config = dict(
    n_layer=15,
    beta2=0.98,
    steps=6548,
)
Below are experts of layer 11 (counted from 0) of a mixture-of-experts language model. Rows are named router (the router's row for the expert), gate (a neuron's input weights, with its number), up (a neuron's input weights, with its number) and show model dimensions 0-255. Each number is 128 + 24 x the weight over its row's rms, rounded and kept within 0 to 255. Numbers have three digits each.
After each expert's rows: "gets" lists some tokens that make up at least twice as much of what it gets as of all text. This comes from a sample of Wikipedia text that the model never trained on. Tokens count by the router's weight.

# expert 9
router:163158120180112128109124067111140158114140123129152076131149113083140159179120146124111173127150138140117101120148095151099167114140157119114151083120114117125112153136106125130126148137117174135115124127138149166196119148126180196093132114148136129143097147082148111103140127139119098111186126152124117080124138116159117095136131146169142126120135141176159107104148098112129069141129105102119090139124120131143123139095121142086104114147129112136086177132124142156133136125095132084113100138122077122097157105096098131125141106130109167144170134145123128130131116141121136089117154073139114129100136111141109135100137135133085140132137139137145158095139102135124118152110161113172130108075125102156106113112123088079137134117113100116173124158109146103090127144106144
gate0:135158117099110116099144105103134166129131103123125119126119149131081146146084142118110141118111140097120129124148136102149150111070131140083130134097100150120129123118113107146085140163120092102110141142140141166103125175137174155155139111134154137128146135095107128087129113122110123112159113137155114095148140092128152170168134151100131166135088190148134104140112101124097155158159141135152114145095131167116135088141139110133099129123173128126132126120096187146144144121136157104101137109120089103131155135084177128122123122124101124072126141112100093134095107080129092088090152151114090093120127122146081126128113149081091175146146120176109129108144166141140121167134159133138106140111095112159167088172176157147125145097115111123156121120108154135163128152143138
up0:122148122122145125099143128105123152134096090133114109154123154124108153142101158134093122144125137119118133098120140121167144102063128138086137143093116168110144118078120099161067125174096084111123120168122138147111138157148168146160114130135145144128122149115113109121132115134097126127145127154158120089125143087146146158165139178108155159135078180133111106135089119105105168128169149130138114135113153148132113114145161092132109113144176150126148088137090165138145159125152152089117142105128103106124148128109165142120125134141102125088120152124076088113112124087138098091087125161109107092116151116168096104133099165085093135139136122183123109119142156149132117160133152118126122139104099122164163077182162141119127159120092143129170128110106142129151134142156121
gets: " and", ",", " &", ";", ":", " or"

# expert 33
router:168180174158112130130104146110117135103123122093154142119104132104136130118147114124102116150114115165123103114106126151167098132131126139167135123129135105119123149098110152130094131133135078098110134156143127152146146165141110117152162132108142145114128104120139142153148133106115113138134147091156098115140084118178120151142106125131140155109167111110165136107128177115137160134122150165140100123090127160098099117080129123162113118162118175176097122137114129104106110131141104123109100107136105091130154140171149124161086125118112134093140104095108154130145157155114130136138114084104131131124149092074107127133102170154084089094154134076116093097077125138107172192122122165101115134119080141118155157128088140112156137120158186113171101115161100141109142165147142
gate0:146105169149143133140112127104121083140113135130139113126092152129138140095097129088133115116165178102150165103141100149092139151122141152140155098119118133141125140150154093103183109108130125097079156141137106154107152104119120139130167104135115132092134105126139097121138131123158139106160110113142124151125144130124166117136121085153134172155149136131191100098089112111052089121086073116131105159159152129164129147122095113125110109121073127117105104094117117165092101154114124134161099148143134100140118157112105136182140083110109132099138127127121090156167145121155121151145136143125123151157113112161108134129104133107186105132089137104147164135128095158158130128158188148153113119154156109121107137087132164133129159116115173164123121103161139125157114100136123
up0:136107168162121120130087130098116082123099127122154109123084148114105119108102107111139125125149173132152141105153129132088132126144124137131143091132093130142122145153132081125165140092132127099110173129129103141116132107141145150145155112139117136091136106137142093138122115128165149109150114107126117158134107116089175130160121104152119147155140136123200108101134136110054108126101085134120069161173153123166117127113089110112109123110111133131101116077093128142108110131138111124176106153132148094132121159121103131173137096113108148087133125120133116122171135100179105158143120147134118160181114129173123145139090128128160108128086151116144150137134102150121123147131173168169065126155158142108114140104124164121142140126110207155118106124160132123162100114136106
gets: " ", "–", " −", " +", " $", "+"

# expert 35
router:165140164129140122127125110155073155157139108151103154144118086125114127116122082165095095147121180119118132151163144171132100163105086115153120135103157083126141131131154133156125135118129111139122094102145117150177127123142110116153155109110140123108114115153123106139143116092093110125130110163115155124133133144163136125121109151125086114099075153111157099162093133114125114101106117139166085137122119118119149137076105085112102111133154147151178134115127088124141177152101113116148190171131095133142107141091111119137137166130078125144163155121128139111131181125097113125152117156134112142151148139117139118107102169134125133154143181110132130136117169148159121085121120136106087134144135173135135173144098152091130115123114166158147124115067135137073171112109113
gate0:114129134127113149119131144104180142115137081159146149114114168141084089151173138095111104089104131131148097099131119110076086119164143080104136074151173118120138159127170118143082153126129166156129135157120130138175114111144101172167092166117156149142121144139137147167111105157141147125129108132085114123138113129145133127124117054130162123159141109177122147158110135138164122127130134095112108124130127132134155154113160126166125090129120167129110178141184114149143130113139128121192161111138129125092128114135176124158094116161096143131155156143115122145165108147090090164126130110126136105106132135151125114162145126107096154111108087130152126143117094129092143130110167084128108099132172162147148150158111108136142091123139143145136135115146162139116127106119118
up0:138163126098097162130118143109142149079142102139151160140104123121130129136149175125153141122121164128129111123094096061127092102148135091117111133130125083121153165083175078124122135159116141133095105165099124143139097111146116161148081150165142172182111180137125129180124093102127131119109119121071102148099111126143146095123112116121140150119151132157122121125112138116158117145104099120126132143106188147150146119109168137167136145124110122103144176083148132188147117125160108130168153100144100101113086128122113134117120120127144123132158151142126133108150127123111115130107112122145088131097158134143172082123122143124141139136094098190168152123109115123091118124105134081157117149145146136131140141111102100173118123130143119153158174131156139126092083111159117
gets: "0", "1", "2", "3", "5", "4"

# expert 58
router:102139121130143089102094074160163177146149131107147142115105112129140123143088081158152105177123151108125107124158148149114127142100124118114102115142140158071169133117103145148117143158114141130163153106154126147112150146150129092164168157125097123110110121120131118144088095153120121119120099143116145115165166164131151117157091131138135135119106131118090184112154097130115131160105152129131128181086116131126152138113135131136092090101164150132130121114131162114096133153150114122137103158127131093143139161145141129146079177153140156148124108142131134154150153072148101155113127158145102163123143091162084118113121108160101179128143128088138151112181153112101094156113143140113081169159153106129097150107134113131093125085152114110141115156073141111132111119131099
gate0:167111099175121176129150152117109148110099130071140164115138128120120122146095117144097111136094131145123152130142137148140132130147153085117139119149088112108112149145106127173162128138105181111108170138140120166082138118098157109154144148161191144094093132103100122163134129128081124118115142150128146132114147135180084080127109156105102094070081068126135135143136127082134112103116110153092136135105145099119132138115095183126109107071147130141100105125141082144129135096139111133089158167109137148110173138124150112141110123149117142133120086114104101108089096108135133110111118134096144137147150160144121095152168148127113173092145114146125107111133167137150105140114152108109111162161131108136120174138087156151133113123122124127140134116122093146113118151131097
up0:171112106172127174135157162115114142115105130073153171116121142124121127136093113141096103123099136143136135132154128149146129134148152089125149126124079090109130143143107115187164117133099191110128169144125125160079140086100149111167148136159180133084096122121112122172137133126089123103115142133130144117111147153186074082112109134105090086072085070120135124149123135075124106096124106143099154127125125106119124144118093171123129123083155133148102120118132090132137138106129110131101174177114142144106158125127155119148131105143112129129119076110120109101095091116141137115102119135093139147158127165140105091165163141141114165102144124152119120114131168138153112141132139107115115139137127113144129170147096167133126108127125127130142124112120095160098112143135108
gets: " |", "-", "|", ":", "=", " -"

# expert 0
router:150149165155105135121146133132102103141113098114108137127177154162116148156150105083102151082122129130145136171116105124141119161091148128118153156146141111087129116087145167111106153143144138117105142131155104123096147134127091121176131116135121124106146130125156085091152120077114129097122149085108131104156093103154138184104155136138137165122101124111141110089120137123162150118079101131155119160135104164128157117108162108139149148126138094098095126079101130091123126160164166125144133123093152128179171173113154160084120105091132146102159120134139106163118121155146111094142164146134126124087085114113120153144139085117138142155113159130112106097130154173135116133140132116168101166088113161112096157113129138117126088153116149160131138123116078116119101171131138
gate0:114111137130110108103111107124086152128136082158126094129146164137137127110138136098097121139165105167103094065118179113127158112160136112086129163147138125170082087102126083125128111126145128114155150134133177039167071117121128142146085149107163079116115138089118141167133110132142114100114148104133172107115155131178114164172111126111105149124166126143120086105141139141138139154154086120104114099107090109157109127162123128110144133141163116177102124134167137170117136100155124144143137175116119122131132124140142110092123149107137132090139147148150100115120147113134151138149121064097156158121124140094104115107168108101111139089121141142159123155123145148149119134131147119163094124111117160111165131156115144142105153143141145098107136143115124099127128141100133
up0:133113167148126110105111098143114134115154081157114092141134140142129150160126136080095101134158123143100081077121190093136163110131125140071103161163141105144105080114134097127112108133157109110140152117129175049141093110148116143151104122120151090111105144088142158163140106130151113112123150100144156098124129113162124154161097148122099175100181108145135082102150175136130147130140070120128101124120077120158103152149122111113133156133170094155110140101169149165100135118155124167144127145119109132111107147170122106099118139124122141104144139157153129125105144080117121124139116085128149160150132136096124122086175115121104128094123144144149138149120148163135126132100153130146104131116101158093153142140122116130102157152142142091099104147112125111138128137122145
gets: " |", " ", ";", "0", "1", "2"

# expert 50
router:132106097150137169099124156126112146116119118167125137100126099149136079134161134135145128123124094150150144115135132098142133107114105101168139136158122121141124151121144070134127132095131137151114133100095093140160147146121172112166141142101092112099091124121121087148095143137165158116146132179115106116142129135147166135134086160089096150107098137135125096114113106153165121101128081127108139098157136114096136145169121128166117138093098159081112158084159126113130138121112107142159108128119090085098122149155143115073133103141150099120107107143123144131139118112150148103101131142164140170134151135128152086123157136177109087158127084168118131135110114079134167113128090099113113087131133152169116135104112092113119148176087184154144175101114107117130139164128113
gate0:137060117191110139118140106092113123144167163095120168113105114168159163130119112107108144143141125127135143155106147165106135134137120124150129093115111128085145133089104128121117133100135126151133141108117121186133091127145133151113144112134146149189156103131120152116115118164160116159130136120154139125129139114127115093084140138120069118097130127108118105112164124151142131167135132068102132101161102174104114103152118156124141097119114119104121120123087141156172089128147132115140116157171159132130098161152114141054114142094119130142119135107136139142168102094163112090089131083155107113124151152138141138132150174088123136150108097138121177133125117087129099120137130144130116144129110116145117104096157095138132080139162162085132139176124140127121158127114195
up0:124079110152127159099147090092113124143156143123144143110117096167144150138104094114110125122119114127141141136116146162125132151126109112157146093133142149090156138101137111134146100108131164167124154103134131164127115115156159141091154135124128125143108132159117148143117113175135100163140119108136142135136150103144125073092157169108052114101114132121115122108169106139149133161125115085096127111184101134103117089153141162147153112103119136105126110129110136121164074098128137121119108135153156119118110184168111151054113175118111120155115135110139154130168093136156127088091134113136130129115146147154143145126153154094113134163104110125127151136145134080138093099149119140138117139134108139136122071111129092144116088130148173070119173178116127128132157151088175
gets: " the", "ing", "ed", " of", " new", "ic"

# expert 48
router:115161132180156112119132115155127138116174101152167141115155111087175144150149129153117121158156142127173129065158095101134150147104112124120116120107135123130135123163122135147130145144141142103147154133151156182127126152140105151114131106111121147141127134119150131156163151134149086134146123141137143154121151116102162131136141102162149094134130132164140141123116116122154130151123086115114142071126176141125135147103139149101099107119144124109111168161172084161082108101122148100149144158139094157161156163117104130160112093063126160121172151136153127126115106114083173140161148090139106130095129090124094125172106136108102193094145104156117132098108088098142128144116130147116138120133123078168164139159118136111118103094132121121154148124081142107079131139147134
gate0:128128087129170137154129123103127146139145124086114127127133120100135083146109098077100098120119117140089118096111155156132147137114167129116150140164091101166118131093134151119137137119145138151112126125117094153088090157116154122082159098125127107106097129129146147135114149100167120151111216128118166126132151119144061130132136127129137126099092113114096152182152121117094158143170125115119127109134127098158159133090114155119120149146161109128141100163131156127140165147146137112111131077112160119153106155156154133153107090101144114149085136116132129150130144115119073092105134110127135127140127115141086149101156121134103168104142106125151096132150115128167133106182140081124159148099150111110120102135089110135172147180116095134145098146170119089140129151149087
up0:130117082105162130160126132100144153140132133090111113132131104114126075132111080082100099135121119142101142109115141156151145131113161144103143150157084111163118148095126139119130120119134143162120121126102098161107089156126159119083169115135137108111118130126143158117108143096164108159094227119117164125127127123138058141106134121115141139105089111112106156170137114119081154144176121133133128120134129100165152143099107143125132142152157104126142091166122164123144139156128134115122143083098165112143110153133144134150114078103148127153095133099138144155141158143105073077118117119127136129157121123144106136102142120121097161118145110125152094115136135128167146088178141082133161138100128113137116110121107128140161165183111107148143099154158122082126118144142090
gets: " |", ",", " and", ";", ")", "),"

# expert 32
router:129152159106151135135148127119089118147153126116110147075097123168132156159134166167132131100112092096112116096151140148121174155150123115126125099150120133162119086106144124128125094124091146085122121118132120104149154106144087071136077117148177100165122122134106152097100128140170099080150144130131101155161118129113087121137144106145093133170096153095139138132148154148126140135093133079157134111126108145128157147130142119107155094115124105083101097101129109101125156097153146131135104131179103108130156126124128131132092126111078121127129127092098115113110084123143167134155124094126107123128134077128112158119109201120139119139113139123166162120147144145147106101112099182120147169144125124193130134142128145165170127116093129127108109137081114133140123117177117
gate0:122157155137115108116152122117149121084098136130112141195132096139148099138143151121159088124147112113105129107157111157119120139158120104130090099090102151140142098160120136152090168131114171147138098090097108166104109116145104111131111154174128146123107141124047120100199123107124114141126111115118151075125143163148120167148134102161134141142089157102127150161092097121049126100157161143155126162140107168171130147118105130136137127113148128067116114131112122117157092143136148159124148120139158173166106131155154125137108158105139143136128152100146133125120129132095146147155118167127129113144123131139164165142131095139092142105129091119111159165164105128157144127148101129112120144141158101122132118130106144097133150138151163125149153115109106118121081112137072
up0:133161172132129118097144122122116126091103120112130161171137122125151084122146130106132119118135099101102093109183102141130120131133123105129093108124111165148143102164137153131089130130141159125126114114075093160114143135149114135124144162179138159126134142142077115093158133125136116144108099124128153093135119173138109169121161105119115188127087159119123129172085090142088136103198154111145127145163122157199101111120129136120105127110151154085115113137133111091178107118152163132137168125140164156171117117111158124146103155108143126129171131124107125131144125155112153127164128152136150113137098107128152145137141096120116162114111096098122158174189130119177134132157116134096122143135146102145143130119098142114130113090157136147112091101129118103099116125139061
gets: " in", " on", " by", " at", " In", " from"

# expert 49
router:120150161135186128175125101118114124118131146137116101144165129126162124128134131107148097099128157113155098097142135106081161154148144137157090137151133130134133093141100140130146130102152105110150117099158138118174098100105113106132160142126134099120102098112116122131117133144157156126126121150119148149159149093133179143167145102132104114100112151082106139158114148123106120189098118112120125108119136086065161126146104136109165078100126147105122148159096106121142164140148139160120181161125068119150149147159127155115088081165111128148154116071085086162098136096089119121157130115141132126087110108085135142093116118123122111125144081165150149141140108124111128152108133148148141130111141107150136165119152132115132087155098102109110132082104119148157118105168149
gate0:148071158148128112132168098152160103142129111138145123121119150065118146126124127126141140122121125102163138131132132143155149081112164101077101112122123103153143095138117135134125133135161153128095127139133104078091144114131090140089149123173155134143150097133118113089110130093110112139142075156110148148131097130122123124143139128126138162145162155141119095167124102184144112128120109128138151082135152135147129133127117131094114137116084148146132134125155123124084163106144146081140118127109113164123109168102113108127112169186118154123168140163109116107123101135121146123148126143107180114110109125158112058164130083117125092133075141127149158125143143109112145113113148111129115066171155134160138172125122160107137150140148120095124102124141068162136150143117058
up0:155075164121132115111127108127145132149124088153158155151094123078148148119116105139149125102117120110148142126137152118128148087133114138085115158154117086155162112137126118124137123115157143159086111134149117079097133119146107140120118120155154117169141055133120142132125105106099140135124100155103155118178131126107114114165118140140113170116154174159136075166126120179166140151124115125160144126125125132109117139083101104143089165149079149140134126138136127126105198097144120104102150127102098125150102154117101105164115149192135132110138138163115112088103114125094150129132135164115186105124131132123119095147106114147121106116096133093122160130160174141113152123123115096145147072147128136134157163143122149101131122143151120099099094120140084111143164155122074
gets: " to", " of", " from", " in", " for", " with"

# expert 31
router:164114110160097115143130144144142115175110121104125108158094131116112157110113079157105127096163120165118148142125109102122131153104121107135156112157160124109134119150122131129131160104162129125136110157118146172096126122153121147114091207105112118159119113092150131113081125140107180113161115120111175128125095106085117095075097142110118184157148128117121151123139123108143116124135121138078161120149137164123136104139140094140182098142116176115099134115135108142122118077127126111138141136152085135134137090086117115111141119158154160137120103110114138144099132158167094115111147176130133135167122148164138095181096115167126140113134153139152147117109150155122147156104140095144088178157072105114155154085147128155120101152143135158162138120157136133146129098147132
gate0:094105100150142111142123088114126127112131127113140126176108172113125131152089123129108087101129142083148169119112125110136167120176130086109128143135115153114113187147129125106109119144119112114124122141157154143103073106127118104104110130151120157135111086100111148134151132135130140109094144112092117130161111134157098125115145073112141150139183127091124129144127089125176115118113123113131136078125137136142179181167118133090102140130086152122119102129180128117138127111112143156091131148135119135110089131145139159098128143155125144128113097138118079166135134172166180139125120122118115143136147150094138121139155111127136137162118107115091175112123152112095135165110112086098146201113096097151082134122176166143110139169129150092129155127136122091110155090133160
up0:082121118148155124141129096108112122103124128098141135166118161118144135141078118130124080103116154077146166118127111102108162103188152108112130133141093172110114200146123139112122128148130114122114102136180152129110066109147105118106124139151126169124100095107113153145131137125111135113112127103111124129152104120135095117106148082111132120141194135076126140112126098120160101133110126120140132089111159158170168162153138142117125113137077164118115100144175115132146158113103139173065142166152112131105067148157130148125123132156111146132119115149120092184133134150163154136127102129125088144157139129128127107120143139137117138154096110107101172117127159104121143169111130109116158173126110084126085126096153148131112122162137140083128162131120103102132131122151147
gets: ":", " of", " |", " the", " in", " a"

# expert 7
router:119121102132152113127142132147131110128136111135100120162119119082099172125079087123112094112132136156100104158146105144123115142185130170109132138120102158093133177120140164151124158170177115116129167158134127158153120149133139158168119138122145140084139116127142113149109104101099135107160109165086123116144134105115123110129147096117139107136077130097122096124110148106157064155122097140101135114140102141074146143121163143118142108105085092150086147164117145135145108098111134088099125117132119127165135163168096141153166112140120179125119107134135116134089094120108113093111121127143099087183106108121156162161163155132117124151132134117131118096120141111076145160115128129115145101156124145194152103130146135159134139140128105135127174142089088095151092103127132
gate0:110121148142126152116166139125113147116128128130148152124103106092087169123140105099120121153121103151109145124082138167105143136161157128127136126110082120119127138148104112132087131171197114134133145147135105124173109099152143163144133153122191158152158102109125106145148102121112156148133115178095145148153155147102152117103131105159108065133115124111106133139112104113163117110163138107141174086123100127122149107130129153104129105120147138120147099108108106110132112121182087113111137095133148100138120099162136161104162109137105205145143137140187138122111123122133090124076112121134124098164102084158101121153145148112121148134062131115170133100133137103121094108104104134137131101131162133145132117130132159150114139134142144150114123119072068084149097121156124
up0:120134141158119147113144135126100143133118152120140132134111108118108182126153112099120134152133093146119157098085138168099133139171145134124136128114077114119117131149085114129102130156191119141125135145138108109174092097118123151128132155123187156136155115121124107162137102105116160153150142155093154156135137130094152134092121108163123077140120123126106144140108108130167124100161126112142188113139095116140156102119129161097159104134154120106127105124108094114146119136167098104119130091145175096134110115134135147115142106113117200136156154168173124141089136138127090129085099121129122109152096082163100122158147152107123158159057139117175138095121140116138100094107116128147121094112128131147119115120114165145118134136139153168106115142052085088139106123142136
gets: ".", ".S", " B", " H", " de", " D"

# expert 21
router:112116141120104132091155125139119152190089112152139133158102117130150168139103110163130122086127099163116123152137080111124135136096116149110145118134131123162162095138155135174075120137104153132140135153168106138088123106142097125175164146133123162154148156116138124080148115120104157142147102136142113143094083135144103151174126156122137142102114164131114123108112109095115141153134147136130125121164129154131143095147139064117147171161129094154123144122077138109122074130150146118120181172139113128141135090113149129141094135084171156122110146149111135107110130145147100080125109124135127090113106092131107163124096107118129194116090093139158153155106151124130168137141073090129111121159100094145118149129118093132159139132161113135157126118142154109096112134121084
gate0:122113152173145124115141152102162126139101111137134137119102128048127139139133092106130116087126134119119171115177126109104163104156143124123149179114153136118096099162135118105119082145133111104139123157098101147121185128118123154134143112138159115059114113158167106106091087093097135096107121167113115116110126114136136152127127156114127131139114150155108140145108101104113121130161061107165156129157103165169166118160149143109083117142125138159121149123152144101112164108149106126110163137118118145113181110093142094099109081135129133089109113154107114171158132123138145177123130165121144129128126118122165109169099169128113146115137111162103135099143180127087098156155133129138122098119143158116154175177141136161122122129124125137106095138101133103111132150142119
up0:094125140163145126131150149107143124136075095147134119104115115033141156128149105113128117086129148132127170126154135107128155107139145111117162181129132132131087075160122127114132096142144114123133110148084131132116169115094118157129147138121144106056109112169150124103115111083089130109093113177119100127101140111117116151130125149126120114143105162145089133149112118091115111147151076108163149141124105158183149128146149160115106138134094124152098121138140125116114164090157113130081169146130128146118178128087163085098109109142130129120104111165094123176161128121129134155132129169120141143101117127126165113145100156135117164097136137160103126102151183133085099162160138121142121124119143160116153177163130125167120127134130139142117105152119142107119134146153135
gets: "\n\n", " (", " =\n\n", "-", " United", ")\n\n"

# expert 30
router:132156149144142121136177141157132152095109142160104135142103113122146123151142102139131110116151151108105124153096149131095079162157131145152125112144121156143127103075170182088119127094155122127169134184122105141139089099152150160131127154131142089100130071145125135157118135135115086117164077130155132153160146125144118096130123106156116128164110129116146085143152131125088123110109128108138155126081088115147158138126137172133141114152148128148152108116155183113151125123118144115115135100100184132136078115165106121132149119110142100084121153133120178088118089106127138098161142092105147116142130094129148139134134150138133108145111119168160160112176104095120126164146090133120121124082152127119126085159118111135150104118160111102112101130061118125103131113083153
gate0:125141140156122142127084104140099139157105118125112123109115118125094122141165124144107091087149136093148172104156162144142158148098148108116140104136140145160127126103123134126123093151132132129140121123092119104155197159090143083126112136135067141132125098133113122087099147139140082123077114145132140137147143128122157140143077103139135138133102178134120147157118163145145134146161128102093132117145150114129167138102114106141128123091135185099112060108117165131113173150143133130114134149097122129096137134126180132107102138089083103086114171123159104172114110114137135133125128165114160133128161129111087137134181131106124138120118125089102130158159125112152114114111179148118135094104114151158074123093105174133100165109122122140098122114183140176143134126143102
up0:123106108171103134130092112153128161149095116109134126145124108116129135148171109105110113088152143100162129071134137141163137139125171130139147081151143115131137137133143160144124125140142136151177128143082107102134176170092134126162115100117066159137135108115119137120085134171142085144119105163135118142104143106143147127155104087108151136117110133133114141134090128108132144114135118109088120147167162139093131139116089134162152138115119170108122110121126177143135168164141139115119139174096102141083108123108150123154107150102094080103126185117150115156116092110149138147134145130100147129144167141114103100108129138090154140109107104104105121094141141111117161131111158130123134100134125129160074147097099207095106157103096102159112131126122124186153119113092108
gets: " M", " T", " D", " H", " N", " K"

# expert 60
router:103130122183086129138146080161118134142156116157124106129136164128150070128146090142147128133160147106153126137173110106143121160115141155090112156102119144148107131102084103144083092118108127124134106106143157142120118101092108118139093117151114090174083136085104143122101113150119094079117138095117125148112134109139082133154118121138152140165124128097160180157094128133127168113158100119139126122116135134098160086157124105113141109099150117156146117092147112133138123148138152142120144101163096155119135132098111137166103110106126162156140099105152157124121165167149142104139157140095146183113119165151087113146166134151134108100168136147129165134122141124143134155129134138085119160147088124132171160164118131094093097140085106117173154107081123108143111131101113
gate0:149164127125103127135128086098153109137147152092147128105142098170157109132136101138144106114151161140151118112166082116143097136131160141123147169145103161181087172152103090083081119112109114137101111108133159139102072121124118124112128109104172142136075126143122101124098098140114132148159105146111115152148095131102080128158134109125164095146156139111165137131130117110145130138119128130115114128106085121128141127150110144127117143132133106142105143137125094156129118109154131148129141108157112131135103147128135142165101110077124145153187143070149150106130134130127148112120129171138115162126171132157110094121150176124115146086147107106124141135170124109098135174089141102131145180140117152110155169142113129081129101101137139141192153110085105165082100134123169
up0:123168128122116136144122080113152112148138144085168125126137097178159116149133103151161115123145152150155114112158087121143092138128152144116173176129115144189088177153116095095083110101097105135102104115131163148099088107118112135093113104110166144142085136139123097126109106138120129150164114140103102157130105139108098120164139113132149100138151141103180135143118105125141131132110135130119120112105094128147152148139111123110120148119122109162094134135135101148133120117144133145123141118151098140152099137109124147170106128081129147142187145066145133096135142132132140122131137172133115156117157127160136097125131174121116154082143112104131151136152128115112142166100126100122160178135116133116153160140112123062124092096158143142175156105091114176072105137129175
gets: " |", ":", "born", "°N", ";", "″N"

# expert 29
router:159119097147102146129137105132137122164144140145100145084114157158168154146094096137114118102081137150175124101124096120085150136096073102100094144155068106156129111142112148147154116165140120115097157138086136130084159143099176091161102112098112180134111111142127131145137139069155137150102118168110090134151148113112135135184086107160139140139142150107128148087160143125122132136105163166136129147103092152124182136148100144116098108139169127098151140116134122151092128114118107175132112170118174120137137118134122155147098098148163133131145108156132115122098121125137127174131130131111127164119115130139112117142133096155162142143145115141113144121162162102100122127129154108113097160143104106124115141186148144143127118093114161153145098103128125146072144152127144
gate0:122117091102103135139137049083121116161113094163136140161094105156122107154139091148115155116128157119176149093136133102106099106104136134109157176151153141176160141130164129116140125162136113155135162139101110130098137074134140157137141143135147105155131153124132166082163174118122158073087124098107100117125148109160139156158127138111143120091158143151118130119163113119148102110132116171156088140097116128102135113108188147127110106156169094108118114088133112085111129140109101189126140113108146126120180095108110143097121102148162112098107146125132076153138091136122142118157117139090092142104133146126142117105143109133116137161105101147143119124149146099179166136107119114136102147118129125128129152139147082132127130147158128139151087110120107145132140111100152
up0:110118107117096111124145058091124115170126092153142123169103106157119119167124106157128153106135141101185158109124108103080111104075129125099152179160131133170158145132136132096135111156132129134131150113121114127083150085127142150129148131130153128158115146102122166090172170116125146077123140091088097138123140079155139169150112152121146122111158158147076132106148119144150102113112125175174093131098104145118138123119184146131112134135157100095115122088133149110119151137109123186104126112118142123129175115098109134108111090152147129101095148145135078161134099146133163133134133170108097143112110136130109116114141115136106147150111097156119117127151147113158157127104112111136092132139122111138136162146126077161124132157174118132145081099137088138143135116116134
gets: "|", "-", " |\n", " |", "==", "==="

# expert 13
router:097112188181180141139120136122095113095145117119116153162142125105139166094108145122154127133145153157135177166132111113159100109108153131155123112138134111131108106168083124133131132093134147102122131144156091149088114128089140131131107109103111149132157161131085173126159174152114081101103103110145143138090091134109124160157094124136122167110177140126143182126130093107146133091181115112139131110132130101176100125147113103136108112140127160123111111149086151092140113133144140117143195132104147111122152103123131136098108103137164126081161146156147151101116115151112092146140131112160148166146118134130104149161106119108143126134069159118137124095129139136110116126127093130089107160128144125113119132184133106113156114102128109101105092158113129110125185108135093
gate0:125120128151123154106095112153125168125160140129170160115114108076097118078111127152087092112135154108069098146098170106154128139116130106152117140083132160165144111127103143138114148119129138111167112105125108127119138135107158157121118097149161140138103128116120128110107160147146128109154118070096100159138155102166068143120136134164146102142148162111143142147111144141070107132116133128133168098129096103131128141120134126151161094116115148169142103161139169157129152107134158093120151108178107110147134161146165138133121130107123113120122143152083131161130084124164090128157133133198136091146107176145117116075142179109125124125149116117126113119156152103106145107142137125142149107138120091142121138107123131146144111101113168120134139160137148188150167097114079
up0:126123156136129170091108121157137146110147157128146133118124129078118101079127127132082101125146154085068082141132143092147117138125160132148142147074123123158121093126114136132118121108151141115166094116139118120131152125117178148117129112155166146144116128118091115104081165142179130151157098083115107157153167100135061153126129121151122099117149146106127138133123156126073096161118116159126160094147105130130151111138129121145145092100107185146153105168131147145125134113112155097110187102172115094144140155150168134145150139133122111127124124130115139151132089113169126148132125152194144106148113152124119085125160170144120122144155096115122121127156161113122136097144131142143158117120107100119108118123143145168137093096129162117128172167135136174143158095107100
gets: " ", "b", "w", " b", "f", "19"

# expert 5
router:113150099146178160090110147128099115117127094154114098150119083112105080110157099150137117099162155132146180152119125088096150098108130169141148155118151157131133157129122103173117133143135162138138180149114143152153153134128128134162140138126127120096119126139170129135110091121097099146135159115152144141137136101095109149189104149176106111102140078144139148093118149131126122114146147110129150098100098120136177140137129121116141163139110096135141119147122147121122125126126096169106117109132098123094104132177096125110099160102153107128101118124116121099090114160148155160079094140106122119127145101131147109096113127161160076100138140125087165166100144143118153146133101163163149149196130118091097176154143129126136103126122137147108147087068143123131095126136125
gate0:124088138138128115109118105144113094103141141125145161160119107134171173154128100148161135146138076139114142180151175109120132109104193093149127093146117137105108135166095182115116149159099143131133108138161057126122140117095106142108143149140159156128072129157148117074115168140111124087155155169120099145118121119153161074112132112147155153080100151145173143134150162166148144104136080117144153098151088141142132128154123135133117154099129112139142139124103149103135108088109110077136145126143097111109135103133143082124086153096126151121112167111138114104120105131127141112133105176107125117090110149118130112110141136112131146126089133140126140110111144156098160110189145130129099143131132174112107128117105132141131151120127145139153134164085154155158140153128142
up0:108100135145115106108128114155115091121152150114142145148117130118174130181138094121171113135127084131145126189129166130161134093102158115155125107123122151124110121164117173096102170188095138103117085142149083144144136113088109146121138132135154127121098122150150103087113130122113116099156163166115114127150138119171171071149153102163144147085131167134149136147153175144167142103121083116153138106142094149143134124143142145130111137109119115111139132102106149085144099092106121094131151126136091119117125077137154094108125150114110155089098150133162112106150112117096131117134128174118122123105120150097126114131135132106119142119067124141130119103104142140118162111205168135119120141148138164117103124126124140135144141108109144143140148180079152160154124161149161
gets: " a", " the", " an", " American", " first", " other"